config = dict(
    experts_per_token=8,
    batch_tokens=32768,
    seq_len=512,
)
Below are experts of layer 4 (counted from 0) of a mixture-of-experts language model. Rows are named router (the router's row for the expert), gate (a neuron's input weights, with its number), up (a neuron's input weights, with its number) and show model dimensions 0-95. Each number is 128 + 24 x the weight over its row's rms, rounded and kept within 0 to 255. Numbers have three digits each.
Before each expert's rows: "comes after" lists some tokens at least twice as common just before its tokens as in all text. This comes from a sample of Wikipedia text that the model never trained on. Tokens count by the router's weight.

# expert 103
comes after: "s", ".", "th", "S", "y", " I"
router:093133119116100131149149132125157097156140072116126148094137127150163152097065142114129111151085095130160086118173149140106093108124120135143153128165147136106146135071143124116135140142094123093131131138096153140106112091104116146101096125125165137162111170141111161138095160120139123117
gate0:111133171133122159146091099121124118156107144134150116147090128146129179119101125111091096126120122167140127094140132135123116127178106172188098111145138144132150104132109134109118167123086104139120129148146127116114104095181114181140103159142130094152140172156128160136107169133144104144
up0:092125140126163140104094123146187109118136122117135125107072109107185102148112120151149131123172111137142101152119087141136135169150119134145154126120123115133120136123163143155166151142184106155124119147162107107112112160135136157086109157166150122128139136100160123126126085087122146172
gate1:161109131120109144156147132116121099149144145116130121123105133158138144145148081153123149183145128115144096139153132136150075109068133121141149147139140117136121120106118151113160105095101181120126147132123142129148170157120079116175104158112168120134132159200154168131119121135105100132
up1:114175158141137106141128113128099150120127132173129107137130097100066144134136186108130123117126118141078120121124098127114143140148142141127128104116119109166122130127156128143070126141161074094177118124151141137122086126169158105101131104153104126142125106148128078111086133145126172097

# expert 75
comes after: "e", " He", "ru", "re", " Bu", "he"
router:143080142151108121128157135132114133084122087144113178082116144145116110108145145091131127122119137127157078115169143129086117132093156129088108141158141122139174167120124152129137122135118144112181121142131162125163137124161127135108108126150105104206106117145152126089117137153135114159
gate0:100142222167095105145149080113082113122137128175114126154081117092129140099124092136103122139134132148107105115119134106109098143155175132128151114131164152126156169095136120125086105125137131136160107120147106119106135153128138100136127134107082119133117087125155136130142099122123124149
up0:133098133090113111134134146141095156127125113091132118112048158148091125154114131103159084074106170155167108083143115130101131175144078152138133137128146130101109097092121125145130119150128137112120116130126121166135138123135105140098160137093099146139105120088153137154166122143113129151
gate1:087175158084140117126152166135115154125140142112141124147144131135120198146119079145121106168130124142123119153173137110101125123130138073129154157116099100139117131095124106104133089124100097118098105129124125158120123130136141134097160131170119110109111138110103142087058141144106142156
up1:127107169129114102137102132108139124170189119126101149122140112143127138100128109097127137137093108112159157137110077116168125195125121146151128133127135080156091119128115125180107119173108142104109135115127125153144129153107106111108072170119122143121157144101159143131118106138084148097

# expert 83
comes after: " S", " C", " D", "S", " P", "D"
router:113129133125110167145115106123155091155125044123113148123147098183126140102085136093123111113085087117126093154162154163120102126104146109162144148148147112107158159095169128130117130126111115109130133147132144124127112114116143126131111109156132151138150140110124165085097142128176093159
gate0:128085125119101108132092133154103128117124105121068159130145125157106136146137113110131139158115105104127128083118099126120156139105120147126166104150116132156099112108074106101127114163113132156103144083122133096110127081092096167160121145154134182096151092166110132107136126151166107123
up0:138148126126120158102146154131134166119129197115150155104129118120114146124132153149147137124147158122109145135097137168103083094155101119137089122139163151071172119131177149173100092121122136130132109124130120148156110139142154091159154073108118132133130161135156128153110151114105135085
gate1:108123135123119132095122142151147090077086124170068103142116101186101118132138129095143142148082108120141106094160129121168104157129140112126089111149115166142078147119137116076118116127126134185126130167124125125154133113118147125118120119138113128104109147125081108109112120174131158135
up1:123176104117140108108098122104177152083099116133147148135134124154083136159143124176120120120095132140160146120123120124145142123128096115108107106131106138112140108093183140142098161115127113130156160156083124125127109133084129176112135130167136172128083122160133082124135127110133069110

# expert 242
comes after: "or", " N", " R", "il", " B", "n"
router:120128155131116127144167096128123081141150076111130148089131119150128122101139118137136130150096114156139119113137117142105107134096188118123130174183102152126173155085110155133128132110145141068163146134122148142183172117135130146125137133118149140170118123146171168104114142106129096138
gate0:122140145157107105136140094145076135109118131114131184130117083136142102132135104162111120150115114131153111175116103166100129178112137159096131155173115138110140151120130140143090093159158136095130136118071136150121129063138089096147141128152122149124129111114150141110137108136160096096
up0:120158148105134116131117118163126062181155101182114125139196117139158143127173126131108147096136096134119174107185147151086153116152125127106105153114143143149151142109121107083155150110110095140153157113124128146140150159127152121124113146155132134123116101162111140115122130151138144108
gate1:115120122105123146158097112124124091140119118169111130086155131128148103126122135092178121141155182079073121150139096179106155144125148154142096146151105134132125137164117118150156133170138140147122107118109128126133132164130105082143114148097150145150145154101119122131141117143050111137
up1:130146105116131127183118116085128117131165107128096093138134124130145132126115132143104113112138094153080142139145156150155142099137075110102161102135110133102159146102153114076109134129126120069091134144114154117111174100099089146104116115128137151068124136146105155144117109109179130121

# expert 138
comes after: "re", " re", " ch", " tr", "e", "com"
router:108108198126098108135148128119157111089128108153100169106121115179102104089157157095179133133113116126124104125128089152113092112110158124139142145182107108160157167124148123147137108113130137105134127176149141121137141154099117123112139140153087123173132148139157140111106126126122143168
gate0:092144140117089102121127143138173137106144119166123119137144163144124118118130171130158133150113146130195110148120125131130108085137091118115112142127103071132154102124058100110115119183118115121127164110126143141100105129144116137122135166130098112157102165153143153122102125146099120073
up0:154125116102156144122096099155138103115072111123133092131108102115147104120147164119133165123120105150145140132132170161119136152120127149143143149152149142147140129121150129137139102157152103129170121114155146135105136089169106110081192154102098118101132165097116150110163165108146137185
gate1:099102133115127126130084169135138125202118124147116182091136131106133089068136175118101106110118176113143127174137112162113127138147105110138103094110165107152122133110171136114074129141113104118145137151119164135124098124111118143123165127136123127115120169141107129144131102116130109089
up1:091141166129137080100079090157113159142137140097138149131119089147131129164149105107134165093123122146087135125125120184116135140123136120131115105163114183145114134132149091123134162173145078119144125146104137078087142134117091131134128117108121137100151135146134105162119095137082120133

# expert 129
comes after: "ed", "st", "ing", "t", "ch", "ct"
router:101160165112123132135144107096147099110138081155088154099120092170157146119130135137110124121123118119104104129181152129110108124088131133160156129171123123101168150153149117101126094097149098071154126187129165128108107120112138146137116087131110168152133162162137140110115117122120117114
gate0:159143136120125165155207133082124150122181140121109131120142097110117119123103123124155125132163118125139133155126129050155119084139108110130128125145099171109131112107141131066143120097114130135110146131123118102104147088133107126127124084128118156129135178147105123090134162108135096134
up0:137154137142107164153116100114145118120122161167079123170115149137089101136133147124168113090146123112141111111130174153148111165123135135090132172128098146143117130099162160111123117084145159070127136128149099130080145111127128160174102134111113140120113106100146086104108106127121143164
gate1:120143182143175109141148138125112172121101117103142155119119110107139147109129132141141120085146119110129138074102137164154128143140132096142118079198144130141126117132133095190115137110138123130103102165109150109121125127144126112163155105113102120101164112159118128089108138167108074130
up1:138124163155129123124115133162125117135077118173146039126146118091092138154130118112156122145089140140132126150143112111117120103149148117136089122068131117158128083156104154118175097110140134123145127115090142177130120125162077113155099144138132130139132105132160154123126157155122126134

# expert 53
comes after: "k", "t", "g", "p", "c", "ol"
router:122149157132088139149114114123169074129088085114129145083127106181134152085097144101131114150124129112119105152159142126094105082109133135199139143151154104112144150136118145109124117147110143124148132141101150113124098141138133141136108113134169152181135163127163146114107145101114097102
gate0:124149128136118145153141075147131119037141124107139118137155146134125072172130134145130132152084117149083124158202195134117142102132123117136106167138133116147112124114100116086146132132115124126130103134165152125121131149119142126108095098114144140135129111128159117094107118112164133127
up0:141146115110140153111131127120141132158125110151089163120110135114139112147135156143122159144093124101135092185134168117123054081137125149130098107139152088110150161151128162115053142147140124109151122170145128145123106119135178165137112141133148112127115140117144112117156105121142117074
gate1:088130146123142150171097131156137125096152115150121191155115117155125130117130124149169156159112150104112118150121103175128138130147113148172158086132135180131151116133121088121136086162131110152092135140102108104141101119101132123126127160131180139141128151182147107141162096131122106098
up1:174130156104125139108147153118186128168113143136114127112099153161127154087132115127116152069105093128115127125140126107122117111127146118139119166161132132117075127148137127167106141115128117163092098148125136185108109121164156096120102155120111104160116134144159125155156182082136106122

# expert 187
comes after: " the", " United", " in", " his", " of", " a"
router:096099141170061123147112121108134100134105115120107121092104112152111163115121123080118112132112083176117090139168150163126107128094146141144172150148129092116156140134130097115120104164142094143140110130126132110127155102119093171141125114150147110141139110170118160119080148132117142162
gate0:185120106145154143165184092170075133155127092131116124122142138159142105118123099142125133166100105112148092106135145118139115129126094146102101116135144072104130108108135106112138112152122131150143165113072100101099141143101110161116109158111105132128147125104086124141100171108122155121
up0:124152157185134118148153095129141152136123150157092113140154144122105105161121112110104139136154130114140119098115111179113137142189170077098121121146092098133116141109137154132092120124144110183129097125113113080124127122158158159151183150138111137109142112155110154128084144130121154126
gate1:145151093114092113121158120167118114137142120106157138099122128168129131133127115104159138152126161100105109147131146142124073083093136107125100131156132160120161164146205131145136131130136127123166126135112123124116136089129135160160163144124131150155119177114109113106169204112120120125
up1:119140173111138152122123099131104101115149120167111157127100130164145120121116140151143166128124133146160091097106168113141105152158148124160119155145106094123144119112144177150170153073137171095138156162103132155160138116105148100152082116141140097136135115099147162131106087134154104119

# expert 130
comes after: " G", " st", " St", " K", " g", "G"
router:115129164148107099155112104149123080114128070130128124104107138160115120089127160089140115109084098131113112136157127146106134160094167140121130150152149100127159143111114098129190136108121110090156107150134163148134104127132126138083102129171107168166125137119132125111096156140164137161
gate0:102153132151108124174153103145087136129166131100102109107152095144114137144147099161166122116099088139127116168103131171086148130131145113130141108136144135133095117109111078162119149166142064121102142146104135125077143130110126138089111126123136162097101105111159112139110116117179136122
up0:147095114107090134100109094149167084138103132129121142132080122148080087127149160127126156140130131086116124110113105163109139123178109155108143097107123171123128117147145140169124119154131145127094154148128114134116114120150084142139182144133130106161172125147157140156105143092085114095
gate1:144125118145120096148161094160118127114163148180123114114188092148154168108164115127107136084114080144094160131160149099145156136140096145102138137131113123143118128149112093147136111113118118155090107107087125124136134127085153122114150114125106165143142120114122135058095153124108141148
up1:099124109114111148173135122127124125150131088135111149135161089132149144116120140150192112148129151123169164122131116138112153143148130111133135112095170091129144135093137136129131135105099095154096134090080114076113133152104121126114103149159097164142133118155134132117172128198171142110

# expert 208
comes after: " the", ",", " a", " and", " The", " with"
router:113095169136112107136152124139084102146133126124122129083087154141124144100109160110118124125157124118141099135116128167090147149148148144143163122151108140124165184145172111116130132120129084120156102156137126140145140082093139137124124081185149128158122175162137158110083125116148114154
gate0:080114160108159125095145092166100125163112129101118141087106159118169141135102129130120123076173132093136113139111092078067114125129112120127128144140115125141088125125179159118145170136107127097140140105130136130134123107095141097127115108143144151136170142142137165090140141174130137136
up0:166151064187137141106098136133129142135139133167119125133164080143088122112111132100100116108100085148119115118167142195167146153122118126163169106098140138104132086136109139128110137135112152163102125084124117141104128129180114125135141125117135094104111107116156125106111136120129107130
gate1:089068111134161113130132168061089150149132144166109091148107129132154125106131191139112097093133125146123115147152154182142127163131147149129125136114130149106161113111137121098115146124150133133118135149107114134114120106096116108114048099143126130106126120112094133150124129156144142158
up1:105151151150140144114084099111111119151129137117157124154119096133170132119101103150108110091129081129094154101111139099148097137138110132101143098157112118163167108168128099128142144150117144151102153149146134146175082066137107132110173152123072097138143101134108121120124126144161144142

# expert 82
comes after: " ex", " pro", " re", "ro", " con", " comp"
router:084062159100061130145149125096118124134142115129090146121099134186118148129144118095132131132105107117127073137144139130111097092125144099128125142162132119118156167142149119138117116132112086129123119170156142095127111133132144161143113111174125083158125141130146143105075106141100126146
gate0:149151092077159125166106112140156130138148123095191096135095068138147127110108130146118133092075130129152141111126147115164122105098139131123143172141138110079115123141132128072121139169100099145138155137139118097130110098129142113106110122155142124104143175111143127112121142131132082153
up0:129121162137166156119115109108108073125129102091133156141178124116136091113117142127186113119131101159147137140119079155127141139077160077157092132140132133104134077126067127127113146131085120108075127095108156158142132121095134129133138119114106137100125161102141129115128122112128111115
gate1:125074174110086106112137123132126137145151147155117111165140166148089123113147180133135129148124101140139134111107145130143088118120143127110113104121121159167144111119147109147122162117096095155120115141148180139127143127112157132109141128139130124098171146091097197116120107118193167111
up1:089151146132092156139125114112126127153172131167150152142150107157158121152147132087100133151102111133133133157088109145123143162157125126102121106134131151078144124102170109091129169105128091157119173163127110082113142130115163123116124116140143134117207150121170119108111120136139110144

# expert 175
comes after: " ", " di", " her", " d", " his", "gi"
router:093089177146088162136160134148134070133137135114103168083097106137134142108128124112120108114125086155085109153142133141118140128152147105129147148174118111132153170121130085131139089162122100156140118149139142151178128106093127130134147122156142137136140140159146160098070131152136117141
gate0:106083123091106136160127146122125086152160120123143137143168186116091116130082138125115128130112135077109130129127123187124137113111139133126143108144097140124139146100152149133121107111125129158134099152127140083140134158157141148127125113160076125117166152148134132120131141060136168066
up0:079116174077150145179166143105182083132139133153117140146127133102123145147113147121127066125120118091114135121122128116166158129125143102104114113120095089123141141126147128132153129116123151157113102156115125092158115149189125120095142113112063138125158125131147142111109139114101159117
gate1:148140112140103157153123134086162138074087147109109106079148144151139140131133141178109141132091112112118128145135179158138113141111165094117124163128137105121105087108130136129154122169163107120140137101103127104133191123148128139114119105110146153124136152130145174127184135165162128151
up1:137175078135098148168214140127148091089148120110086152147103133103123136140129171146098140150131131107129110156138132138110128084146158109110104136126128135124164086139142161162116152110121129118116100125101138121111095124179108120136150154137100098109108129135158134111142116112142086153

# expert 76
comes after: "ol", "k", "z", "x", "S", "ic"
router:094115137080096145143135154103159115144141075117112154066113102160136153121108128106142110151115129118136092121149154120121114079109125138171165178170131141111126152113175127145110127115112156109128117129119150115124103100121136128129102111132150150185144190139126157117105126125121083153
gate0:141136120142136104102143164109167085145105118130134138147113061140109145103110107105162108111097131217116149095138137128147128109145152118154131123108137107121124134118169131167091101139088112097120108116116119104169156117130124145105113165117151129129144163094130136135105187135153111112
up0:114147123116114147126112114136126122085130155120102144139087143112154156107107092084143125126135122132137114117119095168147097125132157134091103076150089162137090116123115138096115165138177151139117145124143125090139143131145087097165137151111071080117152116148116142111143117079131072120
gate1:102194172163123151154120140151143083143120089139092121142122119127116144112082135104093094099134134133117110134146143102138133127148120072136194165102096127134156128111116130138140126119087134170090132144146146140142114138157167142087134116107135095099167145148139116104103121132150148126
up1:169134119153158137078096133153124164088112113095147115109106152132128129132143123115144118089155154140120138080140116134130105131131172112129098154133156087128098143124104122109150135129161141107128152131109101121182132149136058101130136093136127141139106091139135180148114168142098079098

# expert 149
comes after: "c", "p", "ic", "ed", "or", "us"
router:098150113096113144173161081127156104147155088093099157074126122159152165097114145118134121160110128115130086117148133132100096116098131120150161165181134127099151148098149133158132133124110154073166128113105134100113104125138119174151110106149151127159126151149118150128110134127129139109
gate0:169142167128165099157094129127111135136141149153121149114157107086131188140154093095103111146149134116150118161134161171152116151084139117152154148130154126168143151108168120175141123150132140079139142138138120091126145119101128149188138124118131119124108144123093170122124147114163101132
up0:140124133155110122118135123176136122127079121106156140146090117147079126157171143159142137104118173089139126160111143103127144099096122143136120098105115108142120143166092122133133123134140128144132082147148122120138084150142129145127157185150113097118126131135098125166148039144119151148
gate1:121130108148110148131109142126146135081081106107112141064124103121135152117098113084146118151123177105133137125132138105114117098077128101111120149189123150102132130122150127124121108144128130099105120106127108170142117101114187125135127087100131117121083119179159131098144128100134073134
up1:137135138157138126109115165158150125121145132139116139127105083180089133097149114156123154105144113124097107119136155143137167170141130149100132099104122146153151158144153101116079146134136123135138144180170157066127149141148096138143181150125153164083153129093122122121135133106149114096

# expert 213
comes after: "sa", "e", "s", "ta", "ri", "ra"
router:093133155132101156157163143106109148130139112128103148093114119116122163085105142117116110161124126140130090117165147109079089110130159131135150138181113129103144166122184150136158088120107124139126132178144146126146148107125154110106131133166139086168112182130155132109110158136108130160
gate5:125126116136129147122104129081145174147169130075121126128127116119134157121133122098111169107097141101096149141132118105139090114123079094173098126160138072120119140141111100136096143144106132182119115117140073127145112125117121118130124092124151132112128142156149138143055106172154128146
up5:138127107114161094162149145160149099125121105193114139119182115137120111133135146168121072126180102136128135147136137157162157126128131166091146140132159124122149103088153142144095106168126109110133112161154155137141132141142101148109141116125079140109125141124106136103096134089087162104
gate6:115122154133100127136134118107093165131167139101141169114189159130134086100113133130103137109131108104108160144137164108115176071133133138132146159147124147135134134109116141151160064167105100126114151096150144115162086124130118125132112134136144091153117154125154136102111105130125081175
up6:110143130142140134139095142083140128109151115111108133087119124126149094103164173167101149129098123139137166093175153160070156145124170148130147079134080132144137134123106131100159106090103126101139135099148113137159110148165111120151110136125128113109133085146124113130078140169128126149

# expert 250
comes after: " ", " re", " −", " +", "–", " w"
router:097106167123105107134143087136142092100131101103094148085128111169089160066125116141109116106128112163137105144149119160115106149152158108158138127168104114143137192133135080156147133129126132155138136162138141141140149143101146145136153114147126107140143133163109124121086124150122073153
gate0:102095108118153134144129114111130141124128125164119151135130103158117119070086119130146139107088117156125120107147129121117098125122155122078137099160112133112108157091138117112168117118152091154134123150136156139151108089065142116127135095200098126139142160167122106134104190120131148129
up0:158113111149088179131144135084131114085135123088138149087140141101130129131162113115132146137102122113115104199125121127101166107108116099155137160095178125159154091119088166106097133139093133098159128162117150125142143165111114102142105125113155125144146103152138160115133126121162127109
gate1:124110128111100103162149120163123137105106142150137109141136145147193181119124100127137121117111162101162134108131132119144128112138141154099159086149105141172118161134139124100136097098133124129156102097170093113125153141088089144107143161080174126159139130147165148123127097096149094144
up1:111093155115147141108090141101160136144121125120130120128131099128108159175148147125112108113125090183148115097112103090111126131146167131115158158083156122136123104104108120118133189164107114122132068126107099131116117123100123111150157099142123123146151153137058169161125149138153135134

# expert 44
comes after: " of", " all", " for", " with", " such", " by"
router:082094138139082128136116156122138093128123128138127123115096096157137156128123130112149135089123121108117077121144188125106110086112152145125124120169104113138151184135126105122093115135102133145116124178126152158130158074106119126115127102116103149176113158138156139139070146152143133159
gate0:086138139133107140152176121140068117143100098120120124133150132211147103134173155084140103129128080155119133104131128165131112109123118137136117108107122118106127135154129093154128131133136136097164100092148189121123141093123147124136117150123129101120081131149109176119128089134113132150
up0:147134188099146179136149094103151111134174131148115155127121103082099094137079131160130123123112132144200135138138100107148143116111136104161131161115141095063144181109165134128138113101102129075137145127130137123131114143127105112131132109113102163151121128149099123124133124116126143120
gate1:123135109130099102116156170116062131143135110111098123143161108142151145119097137133129109149102132152080108126097108095136084131109132087153097164127103136131142147108136129125131121135134111132169144099167107135093119103128137167081148087185172161138141092155131114097117117098131131099
up1:133144162122100168137157087114138106095167114091110163120119162107166134144106157096130121164092081124133114126140074167123131088140167152114133133140151117110176115129131139104110159103145127097127146128092130113133126096134134095155112113158177106136110149143150130096127095106138090101

# expert 99
comes after: "c", "g", "t", "f", "w", "ten"
router:088137164163078116144100127090106109093128083129090156084088102168134142134140109084110112119122131113129092150152149134107109122079169109163146159156170118113136166133128110114154126129137141090170119144138154103135119150134111124146124134149148113157158140145158148129101093143125101115
gate0:117145118169117106124125125170135103159174122138175129115123146097155101115166130098082156116117143115148135133158142145118099165068149132152119149188139077082139137153124136154121158100160104100155121126125101131117147137146107156137156100142115107143152115105174100103114130117126151140
up0:116147121141121142165141082148144126126134140089158152104147123159109130162105117141123145148110145116137090131124145139120109076093128106150164145152151125117141089108122160104118116117128141083151106119144139125148118108154089186153146071152150106135098090135100111072152115084143091121
gate1:119112114121084165136138167120177157096156119142104156115085114179166137163114114140158108101096117137108127134120126082128116130078116131111160122121135127150114156103153106091086124139135145144125152130123142123156132141158172126073092079151153153118147116122153146137131139115165119093
up1:152145118160130099164145123106070117124092128086150111102148138097196128084110126129086136179146130122146130150125138151132140157153141108160129096144099126089113098123084125161127138150123121140133090099152117150100121101114079157135175148096098110135108153126109115122127132110107124116

# expert 1
comes after: "s", "st", "y", "th", "ist", "x"
router:088138149112119134151136146121130106126140071123111146074116093167143149115103113146119103142094096143121085104181158125098116118080142138139155139178126131110165132147155114153118117150116114089120107125126140138069129122141146138125122135136146165139102187121144123127069134127100114152
gate0:104152158112111121168105162136093102156170143099134145145121141102113136127159097149116112187104143130122091138149115120135147072102149136187117139157107112168154119128152116166140112082108096133134154106118138105130138142128134113132102111147085101163130133137129110132088090097104100158
up0:111126179139135117177113124111080117079138124130116174129120133168143135136170117167164126133084118119107123149174109116088127146079147124138175152116088142150136138158127114150138127142136096088148157118108118161109127148143152107104139134126082123120103112112166090135097113146142120164
gate1:124140179129153149101126140152162127117094124111143131090142147162131091101175128126092108117132095150151169093185154115163101130173147157144111134141105146112143151132129128172128104152160158111132155155142164163153154107103111109119152110117135146130103136130135136097090170164128122157
up1:128136140157151125117123077141109143083118096114152160096142107142135145114118113137143125120114151141138105093124131151075110162127142109110156154089195165083120132119102131135106165162135174176129137131129121141152115128154133121106112111119123093116149142116144128165110200151158104146

# expert 172
comes after: " F", " St", " C", " D", " W", " S"
router:124119147139122136145096090114123103161134030124094142095129096181111132118119130118146121141091086124107082153154163142110097096118166121150151147137148084120154163123111094122155130141118124075156145147117146139156130114122118122125118129157116140130135134107147118093098165136152119138
gate0:104105134163123149175128137119118128145164129123104120105108169127102170158178138098186159154076117115091129155124125141114139137121130162135157120123115137109112122157089091134133142144105109114171132098123102121111127100137110131085097160198165144115095111126142118152128132111133125094
up0:145129105119129139112098125145169148125119130113125157162075159103147087123085101174134119118135116126100087133145135123146109084121127101130105118112112113082155133157141126080099130124123124104103219117145157148083121124105117142103112135104152116140097090132129142130140083109119133146
gate1:142087144119160115126120154080116100121111124148120134122139132116152080119103136122132132134083106139099120127160144102163079109124159165199106106117156105122139136085132128073130144114113149135139143115141127127158135152120126115116122139101084133131190104110066081115127152138145122135
up1:135064137160132150140128104103124120131123098161079133139132099169117098120157120124127103088136080112105120138098132155104131150112130105147106120120146125145185126106112131140127115102117135102099073166164134126134102167133147138140109126165115076123121130117098114163115118103180165154

# expert 38
comes after: " a", " A", "A", " S", " N", "S"
router:111103152132069135158141133132115105136124092140106128109135122136095158072093133087147117111107096148134084136155136157111111121133179106129146126144128120123147150094153116153100118127079082107143115104141149097173127139120154178094105146176148156156134100132137145109096134144153118137
gate0:099139127143112164099149133148137107149164094132093128090114085167124143151166119127157142160147117172169102104126163144117114137134125155127115122138152137127145159083137108101131163145130164090103096116146136155064136107137116130147105132140109155167107161139136150078099088112147120128
up0:101081134128128137112158165153124154153110183147171110143138101141118134181129179094126130132141101140137126084099108118173144121124146135117081139127147138132111129118127170114156135100119106149115076134126091119113153135147105133133143077123116166117135080132163148132120104103130137182
gate1:144088131148103124127141152091124192119141142125162125097114159143162124077159094117131149120138091069137104131136124125152139114151169083136148107116113137142081117106091111148103130109098107139121133119116149160141125118117156181140096132100138124149175134119164155129153120152168122108
up1:160147103117107151108122106145118110113103115130085112119097126127099144165106118114105143163120162134137155131135170124097100158105117194109134094130182106126162141113141144134139097099131195141157130121132098116098114158120123093112149124172124116143144135110119091114156106140071122148

# expert 128
comes after: "s", "ed", "es", "ing", "y", "ers"
router:090116193127107132129120095134128116141131091118106138111125092157150145123093145125157087144117136127110094121141174165095067135082137140152149144162133119118125166130138130111138077176141092119171128114110123124141132078100123120136133094134158117180146124125118166115103127147117129133
gate0:104078110153141125114123098143105109152104100138117120135142108173110104135092153145172110146136121103160121112124131137145120163063114150165149083153141145166130136150110138087182116151144137101128175105081142180122140125117166117125133117134160134144118149094131100142119146143094119119
up0:154110110117125153154167117189156131135124104098107122107145160136145129121156101107094143152117163134175143129164100121177168086159107088097136144113117109089141132101123121168133147150114165166097131143144134127135117151135159105122121177140089127098133143083133095137154127118142115141
gate1:107106155129139121152151107156100133135151112113103130114090119142128115106136174110181155110119135085086127119127128106125110141094097130167127119146174117152139152071118151111130126152144150124108138115131142146114115125080189151142114134111165152152112163095161073099150096141113099136
up1:116101126141141138132111112131071183119117111150118111111107121133129092140135142111161150113151126114112153146137130116140095173071126149168143132126141124114132142095136117162135131153154148128103113091122130204113123091126181130151119163105135146150100126056148101106137107150135126162

# expert 230
comes after: "ed", "s", "ation", "ing", "ated", "ment"
router:128106179132101129138168122084122088125152134120091149134112137176127154093139130112120120112108137151098120123153134127074128123088100098153126146149123132124120194135139118109113057119135090122140110121135159089137133137084134165115124111126097159170115164156130141129108149131135088145
gate5:109116089123121137094114096125090107159105118113115126120157170125154138081107099140149125119131102140153152147082148133094117146165111084128101162142154134085125143123096102131150135097108101149151113150102147176113121081136160189140154120123108094091140141106126149086115127114132118120
up5:094126099106114108106109130112116166129127132080163135126111179125127123110149067124133129140157115114162157158077153151119151154101129114131139137127158121110114088149109136143132126186161119114138085122116163184122114092110108155138103127113119098154157134139127153158134126152109133070
gate6:065129152091130143134152132121123159126106162163091132134168097119099120125121181179096112161139128115102145157149121117103128098101095121149130148150136151129113175132140149128137085106175089134119126125129121133141133164107158123133133098120149140153123170142168093157126103151080110121
up6:126130172148142155155130119125151132179140142156096112121174128121090137121120146100127102146114096085125089152133119100095140117096088108158137169106116128116111194155164122123130101158147096152157105136148165091137140169126151150121136128136108121147154143152167112141146106129107112171

# expert 184
comes after: " was", " is", " ", " as", " were", " are"
router:152119156091088140168155126129098110099175117099124128076154116146125142093131144131154130139117100131099058120139126163097144159121148129133117175161103126130128159123143106115151130098095084123153137153102157130139131150116150145117133103159133116148169184159123158121106121124130090139
gate0:121121125115080100154132142133133120097140110133143118112136106143099128118125128132134117103131091109099112177121066149127157134112128117087114130121096078127151099123152166128150116117126106118141140093150145135131072178122180128097123135131075158136151194135129105132125112081148109159
up0:156110114123154144146154148128128104118158111088113136117133107117123165143123142165151138122175140148149134154122100116112127148120168116134120133165148126091117130134117140108116183099138074122160155148125080094151110157089163147125141124172116106138129140176116185072110136121151093107
gate1:154140128100083171085123136135134169128101125115123130114156125126157146114119126124119119064109143130106126128142119139116132129122119170176098111102118164168134134152136139098116135120120067157166157151121112121112139105157152135147109123193104087119135159174142119136148093149104090103
up1:129067145121103159119126155127164165139087116121132182111120108134141128128080172129093098077141153121102118138147105124156164143138166167154105130112132173150139150155143129108136159140126094152122164132103099142109142104146137155141106120137090099135131117170085125117122093144136104111

# expert 163
comes after: " a", " an", " ", " as", " not", " was"
router:113124145136075131154172144114110119144140112143089158094127111157120142111102171140144145148098062130113092142155124136111134120140165130132151135141103135127177156095161093112114121097094078109144091141116143113136138122126140149103127111141155124131131132157138173095059140115145105150
gate0:141167173147101122173124115150118092101159131163092099136171096092155113128160175122108111170088118142104139140142133106133126118153159140125136130143105118132177125109158136144131117105131154129147157122113143111169131128133138124134124125102132141120150162132177111041116143102139113156
up0:066147124163120126100119119096155077083114135129140128130086147141133172134140114130121135141187143132107130126091117116100158101121112118152166156110127157155123130134175146172132166111120178139108096133134136168104128132102187140135126171107134135129116144147149142106088138100132129121
gate1:111122168097117139180135114103069118115160122147133142135102150144141121082116133152112132138104124105114131131166124133126099088148154072072117163134115103122150102142148084140125140125091108142134130106079163120163149112080096116117124104115119134109095155137110150156094112131147118091
up1:155097133109161151113098090123133105131154137101121135147198124077114134161117108122172111123095156182138128144128139115120172125132112135145123124147145112089111119110094133116153122128136149143090148115162095136080107132180127113188105121157163111140127144105147114121130123096108092134

# expert 60
comes after: "ro", "ra", " Ra", " lo", "lo", "le"
router:101105150146123151155164123130118142109121106146097132103097121135116158102141118096150125150097126141116090133122146112090080120143172130160147121148136105117151170085135129136137103122096144134149122144123177118157131162133153113117114126183101081189148147138171140086083124158104133134
gate0:164159141147119096140123137107125131138185145160106138137140114146099140133123099130176133121135110075114116114126152124092123116151077155147136123126128134111156177147115133131125107127105147116155110153138115110119084110141125129150161106133131115145143134149172095134068100116134175045
up0:130150136134148150163151134113188155144124137170135131112123132086102127082110154144146117163091105148110156116121105110140095122115077141124119099148131111102120145124054145118181124134082173108132129125138139144168090106125122105149118177127151131134164141150121130130151136101134164132
gate1:103118100087084127172117102111140157078121134124085110102088106098175191122156095144127095141107148097123136153132104102130161131134156159142127119135139129125126093088128129156175108155128161109147129128129147127123117122098091093099133132118136129155135118144162109177109122127149141165
up1:087106109133114151171151099134117153115148133178064137117113155124107126135181124108125119136136154137103144127118117131149120099095095117162078144125146100123130107138150089113119140135111143118197112122119119166122107140125101166122107130084140126150108135162101083149095099106107159108